python train.py --experts_per_token=1 --normalize_top_k=false --routed_scale=2.0 --balance_loss=0.00352 --balance_bias=false --init_std_router=0.0116 --vocab_size=2322 --optimizer="soap_variant" --beta1=0.95 --max_seq_len=1024 --max_steps=2631
Below are experts of layer 8 (counted from 0) of a mixture-of-experts language model. Rows are named router (the router's row for the expert), down (a neuron's output weights, with its number) and show model dimensions 48-95. Each number is 128 + 24 x the weight over its row's rms, rounded and kept within 0 to 255. Numbers have three digits each.
Before each expert's rows: "comes before" lists some tokens at least twice as common just after its tokens as in all text. This comes from a sample of Wikipedia text that the model never trained on. Tokens count by the router's weight.

# expert 11
comes before: "ed", "ing", "ion", "er", " of", "s"
router:121141111087110141177112128130148146140137073084164110103134123128074130169074142116129123146131137127140151126140112084133163096139129121145140
down0:094120127171123136107099130113109167165106175166129094124119120126115167120188155139102114131130127129146141110090114129130105088126171157136159
down1:111116127136106125100134110127099092185127154111107113144138094139067145112122084147099128132128089109173147125151113132100128182126119124145120
down2:125089133132089142128111161173144164156073139111150161133107133116136202137128095101103154127114158126133142098137109135120103144106110173141140
down3:164098141140118140139121118143099143082077135087110144168145120091124160111131131111120135115141063158137126129143122105123094119132131148140097
down4:140103117087142135135121153169200136119150141169127113118115148116130117103143126098087117123114110147086121117122155122120138163132115126125099
down5:109080190162154150132125142136134122177126117126096111115076142126132174159101115137142113110175138099143078132132153122117174133119120138158096
down6:114148135111147109172131131110120075122156077145158134088127119127149117128139113108144096120112161142094125128136110094143114133114160111166150
down7:144109144095112152146089126133093089106147125143135142131101097133118150139077115152150150156139135108132126139131120155110125130097100165155086
down8:099161107167090144128152143106141145135169117131125143136156111103144113134109092160084117131149121137152150131133137104148147096166120169102169
down9:113134170120083132125154147159155123161135111141140144121153090196125119187109106122102094133148104134084146113160112135108092099128105110117127
down10:106097106170146121116164132120084137104100149165128111120160073135128148172153125100085100111137107119151099126129133148123140101147117157124109
down11:103100159115118133137126107158103085154160113120134104124167079112115142080147110149127120150119134152140143119164134120132107156126150141145152
down12:111119116119090099126137117137092115136158155129111150131148124176153108105157160168136166115106149162153171108116103147151097165135112117142108
down13:137137112105139122140133133100126144122131126132158111156163126125103150185127120136158104144134112114116140096113130118128054113143097159167146
down14:079163131133110082125117126118151133167160162141119126114144111162100144103125131123141115128184139149147122150121111118151098077151157126129159
down15:114087118155152137065129118133163135093148132102158157085110137085123136153152128118109076115112091111126156126146106145127103133119110098146131
down16:113125113126126129137144122188089115144103167095094143167104102129169146084145144090104159130124124169136145135139138181110130113097089104111143
down17:137122108144113164100132141098112153105121102115159158145083098129163141166147124161143179131161109124123086120133082121134124135135125156133153
down18:176094133098121111136158130182136131140086128118155112136124126095137093128112137144101113109163113135153169148118125145100110188156086145125130
down19:107122139125092101135135145167109172130088154151113197148095150098130116147130149119150154122151100086123158135168114110130126136154122134151143
down20:139132144134160148108123127051096117149079110100122137108137119137140127084162146125115135091100145159097114124112158102138121112104136134131128
down21:098127103131103091151099152156126139153106108102161121109121099101168134138157110138128172124102077056151153113137133140138119156099147107105138
down22:101125135096135119111108103090082109091122104150102171134122125115122092086125099083129135178113142113139153136105105121147125151124133116107134
down23:179124134126110130180153136100145087126100122160136141164119128081097110165119071136108118130118086147118146159078138128117082142100098136116117
down24:135161112148155157160147139181121124111096106151119136116163092112146094125077187105148133125144068133123134143172136085140119114113093153150118
down25:146137102127157141167112125119073106159142145151116168148127110129108116136164183132131144104143160107139119149133108133080129169115090190119130
down26:141131099078161144113122109155176136152138113121135091115162112143194150166127165130110142104173107096120147165140129151122119131139115109130106
down27:142136127133135113081137158136151135124123121039118110142127155099123101084160151130135126138109167121135175168117131126145135139180126155102120
down28:172131160141110128141118154134113118102107124148117099142097098103131119132061125166137092108107120114159124154142142153107090137116140106105138
down29:121123125156125134108170118134160158074088123110112126155129074128111178139125157151124115118149072095128058069107124129155093140107112135112159
down30:115138117154092156117159096148120140131092108164094157127124136118138096160145094152103105127114140117115128146132140102157039140073169129120095
down31:134166160147110164155104122135134117117108097148129105124076111118077109207124152125133123138154129120142128143153130121147116140125085134110127
down32:170140134150110156084071148152108118134149143111135129149071142139143089111129134152147157166139116095121116141151107129127149107131170105107139
down33:113090145117112106100150142125131123179144047160097149134118149138119084161163113164140093108141155144117195120124132124125116140104141149108157
down34:101126132147143127120154129094114096100194130094152128137120106120111093116090133129106113158100086156096095147127095122140101137110149087101123
down35:112171167130121116156127140111177102163142132132096138112134133157143083175114123175142098162111145135106127126118146091098137150136080108177142
down36:135129144121160088144152149110141109133080115182143089151141101117102125124116104113117112155097109155118113157122146123152116110106142135083065
down37:104166131101149120144132160104123137071140147124081135093112150169137158083147144113151116130100092143124123124148125109099156161121139092145117
down38:149130127154150145119126114142136100124092119109165132142126130128103130149093130097105166097131115169123115099160129122184179102119137157103126
down39:122123101092143128107152143134089152185130101146119156121121118188094131165141139136083139164110151137118125150116108111120126117096148114145100
down40:086122137112140140171174123113133097119100126121119109103129115111133107102137173115129104133157135090123137088123117156134096173155153079176136

# expert 1
comes before: "0", "9", "8", "1", "7", "6"
router:148107121105111125150151057153122181139111100131157124163154169124136157128151099128136136179116141123194134149118102136117142117160127157124131
down0:091101125152137147121149153134123117149120161118139123134128135123128130103176129178209143109175107093138153161136106123133086186137135121068122
down1:083136135106113118106121122142091195141093086160122151088118147104093149158147131139120090113162073154100130149109150132165107148130091136131096
down2:133121096168115127127146108127158106182105091130107100123114169114120140150133112092112143139199114146130109153143108150099098105108112123141074
down3:109121144149135131110115159116109092162122143114132120147104173155103168075143106115105134156163126120163120162161103151131088095156104126091149
down4:119084139128140165116109182127149162115185131081118144085111143120180104119129195149105105112102170131155138125125103126137113154108128154119141
down5:115118127145140149168150196114090113097122169130098116134142149098142105132126077105148137135089114111114134148157144182154112191163137091194116
down6:103142132149138140120118148131136087174126148176145165166119125102157124126155125125145155123158127051080167182111113139091160150156138150118087
down7:135132148116117158109110145101128113114106127090141154125118086119173135165131123135126125092092112101097123157121120105093138138068140121125134
down8:114147141138133083149127097135161097124083123169096146124113138164148138122201110130159127142100135146137108133129130145131109124157148126141108
down9:102131131147146168119112132110125137146129137113135172140144127144121120139166106116120118121174108086127155149106132102138090120155140140110125
down10:153139112131141156117101123139064117135112086138119090125130113141119154139159140141129108139132083160119149178173106143107108156114127098165126
down11:067115146103111124189090146116145108164102100146120163145146113136122159158152092114123149151107137118151107125106109088131161163132095145124106
down12:126169134126093121159093120117118107131106123111133111154131148133111149132126116118130154081197135186136137095155119121117113140132118138133106
down13:089142113115109144138127157126109103120137117102123166162158143105159140135122127160147146111141159114136161107108128141159115134096071119124172
down14:142114139159110132102107110096139116137144118122081156091152125134161146106115131146081103153160147113126127083133122144134119133100092112118117
down15:095107108097141150121151127140138160123125126143160097148130148113139136140134116149108161113162082159193089127174137138098183203093138132126119
down16:111130113149141111134139148128147130126113093148132131140139151087112098210114130130159153116130056114145167099125114092164142128139138106148121
down17:086140118152120140122117137139088129165123112155158081171155133119133136108093107129077159156182089157126134137143138135170152117145110080114135
down18:139129081112181153172124136141129117117107093148156103160139129121129156150105110163123158141095138158145147108124162156122114147126092094136153
down19:115125179109167140146134116132091125130145108128081133141130147113125089147108186132176112091154140078129101105138151129153143122105145135137089
down20:112101121163109129134103140100117133120147128107111129165158158126139132132134084128106169146128068160170136136151127130129115133112099136109141
down21:112111176100126117154154160136134085152087141139082148124102105157141191133089127113118124095109113116100175117122153113130110105094128122115119
down22:116115101136083119099153129110122139094143125172106121176086109187136118136122143107107167109138094172101090113117145157128108152131145139120091
down23:157131118106138100170169137164136163116149125123158093153130150123113149112121080109072152139142116126091103164145171089128098137118125156151139
down24:156160143148129129140151113134131178116137129143138105132104155140094147152138163123107130150172095130147087086141124125128167145082147124146157
down25:163177093122119150111147087104122135144178109141087108157153121190141119106155132155129169155132080130123131130134103130117142117130119158153098
down26:128135150116120102112115187138095149144153091106091156127152143130110157100130137116105126143149066093149116110140139131134144098118157132117168
down27:099086092116069128144127100130060161095156101101157158144111087136145133141105107159146113121138116160126127113142141150112119157128105142136096
down28:115137137127103122139135152161108134164121150124109152150100210119134118112083127112089154099123085144129130132136111101139135146149130127144151
down29:125104126135140131125177130100102146209097146110151108126148133150122177117124130133101129108149084196161098134105128113165091127119161115083136
down30:106138175140126146109145149130142108138136134115099104126158105115070124106095131166140137118132142122153163150092144166112146124091125156130154
down31:135109099176131141115141120123126127106097132101134126144098146165079145122134119121103138125138148098158090078103107116112150145128144159152126
down32:103148130123116146164126168124120125139088205130125107111105123137126159132165124116121147152101141120140130168113126148138136155145124136155080
down33:128150144137104128084160072152108097134109151148144117102137140125150152134122153139158149167109024127131116112126110136100125097127128100162081
down34:092119110102132149125113093150159110102138089110162136111120170151126106152158122169165113173152087141128126150135151124114159140113126091072113
down35:100092137135148110169150133091112124122089121124118151146125137076149147128167125168126089141130114123156114111155069142109161117131094136099128
down36:189110093140149134143172138133141112133144129160125126110136124134153111079103118125125090097090127103150093151150127112125136135165154146110103
down37:144139136131122124146121157085159085109162119152145132155099094117109080115126113138130112158083165089128102159147127083147130122117107163132113
down38:156125172129094133121169150130108121143115119179126114135100118124098124150153134135136127170106082136137144148150105144103096111113066146164130
down39:149093093137149136098148157112110147112123099104144141141105142125101093160102121147083132101131128139082160133146105095150112128128142113163097
down40:110090103160118098144127127084098138142100137162148137155130097105125123160118120107130149124166105110087163116125142092169119155135090096080112

# expert 3
comes before: " ", " |", "\n", "%", "3", ";"
router:135129128108118146132109116135117125150105158126073164140117115155122143105093130098111139118118156096149111162112128107086189128102120147116102
down0:099147121098112125129170119146122147109137115128148138142166142104141091201120129197110133128125097118114140138157134172111127143104198119145131
down1:118130129163084148117172142133114118128128150130120100094133169136146129168123115165077165146163099153129098120168156160159093134083085155159108
down2:105110147128109106137141080116147122120134106157086137164150112133163097123111172119125125122091134137151172127121133125112181122168180095094086
down3:107160145105154108096116115107083112134150141106129159125134149136126120150135095106163122109110124180103167122127155126180096176118150159126090
down4:118171113150144124118145149173161136096184122183137083149130160147094147093153103166098133097131169122115123163115093136142121129114142120150112
down5:132111145094147129160148136140131154134122164101108130129166149132129136136116132150126161135112092120128093131150088128123148098096154102110133
down6:132188108115095102150151116130106146121095153101154093152082096112126109154087142095114106086115134084155118186139119161143107101121099192128166
down7:176125138129114153084178074156089155111130146114112140152120154151128119123118189126132130127161093111104168117151110138125092129096138145151141
down8:129141112125142175152092149116152086172139108171127128113139086150106111106121118152106105105128132123117134121132151091122101170109145118187093
down9:130154092130108096125116135119151162135147113145113133129136148116150166122095124090069128137138147122142114136118128165136133085102082150178126
down10:140102137087157127114143116107112087107094147133141171118160128139164116149165153124159173103159127086168103108093137144151109121085117112109157
down11:129141120117131108129124118114106161161111112168141148071174097153143112140118179098143142161143141158065143082123115137131105137140149114086157
down12:148109105091096149122120120130138129151144114126117097154107100144143099186151164166089101146153119122108166137151106149110130111108111101139123
down13:115161098113139111080144140125155139109155134138159144135128115143119124119126080160091142102133118122148138087103128122140153150103118148128124
down14:116136149110136135126149134133136097168129112149158127148124134166163149091147119174120132110151130112174134120154137160177149103099137168118098
down15:094152143119121124124149152121112165122138117102166153143100116127137124155078146091120172133105155158127129139150112124156092133167137167107098
down16:143158148147101105117157094109102131122159077118098099094102145153123140136112153131155132118103115147165141135096157099162145122079126154088123
down17:176115100121165095167134154079136120116076125093143099139164152070119116160153151143096157182169159183128109141150084118148121134124114142162120
down18:120095131147093104144139128192093133170134126129125150106107169124123157167154143149134128133124085111124124076142149140090113102106148107091115
down19:119131103069088118129115140107099149118114050151166119155121107145101110096138151135143147140103152123147110109112122102093155084145110139142163
down20:104168136180128152127119126141149142088113136157130105148145138134118104112100155100107127176162152130147146145135111118118107118121123130108092
down21:110129087104131125149147093131145127099137124185126106126108128080183098114145078130129151095178133094113143128120093115133104114116115164139149
down22:121102127109100124120066126147130107164149142089138118128143110142158102097109148106112131103132121141133168115137121153131145136129178131164192
down23:125127114104097134129156123141160135144120129078161146108116145102154118155172150155124134098124105140139087099150133107137144128085133108120088
down24:183131123098111111162135114115145144110106152135158167129131116127125094147155145126097158119143130100126156117134111152115092105154136116151129
down25:104116145142115145114134140113130101142127152139104099169141126122209169124101112142145108100118102157107142109110095130109124115146181110096123
down26:116158104127102112106137132162117167156120148150145131129098093102153141153123112123149135130149099108140113161116127176119124148087082165142124
down27:132166061100142118130122132127144103113115151086129126139147125105098122117167056119130147178158104164118127146130145113117120117074138110154127
down28:129130111137130130124144171161137149144147139111145146150110133118089101067178143125119125111164094122099118123130121132150104111153097137152133
down29:084111132124163124112123134137110116073108112114105148138146099069130096114135129154137147083101112102126097099128109127132137107126122115115150
down30:113128098120125147109146136164126129158133068103118154139139133064129146130107075124135142135138122113110182116119133140132125152124095103128116
down31:158148114139146105128147163141191123133134127169076131092125138112104135124143165137133149130146107145104138157105113143139098119163142142122172
down32:118127126177095121167129161172121085139136144117123104133120108082135126131144102092120144079114124080160147138096119136163104169116088148128132
down33:078101118127095146151107139179130110173119115145150072168095153094118119168129168156149099073114085131135137135181143127099147111150154119129091
down34:123166139123127117114154058125089089136109139160110091121100160119119111106110126135134187153126104127162093104147147134157106169144131127103140
down35:153145120155127099132137138133088147134162123078113105143083157122194161100108093155131123115122115162107124142116086142150164118127160151115081
down36:128109125112131145106121151144116177138155117143131144138139113130133171173110129133141148119139114095150146101178102117182087158083152118089110
down37:098146148131116154144106143104128135112103178133107128114173095130140107129106145125125115115151090122124150120118125065110155104115130097112101
down38:104122148155144160120133139117115075191122116132120125152109120087141127184105076108096116122139136149111133154137117145138102142099093145124141
down39:116099169147109130106134154089134096117141077144109129124116130117143116175072112128131159133126139100165131140114141177119147075114133169134115
down40:129118129112114133143148097129089122147135124134110124174110130139146141108106131155110126149136090159113140150139079142132142146157070120070186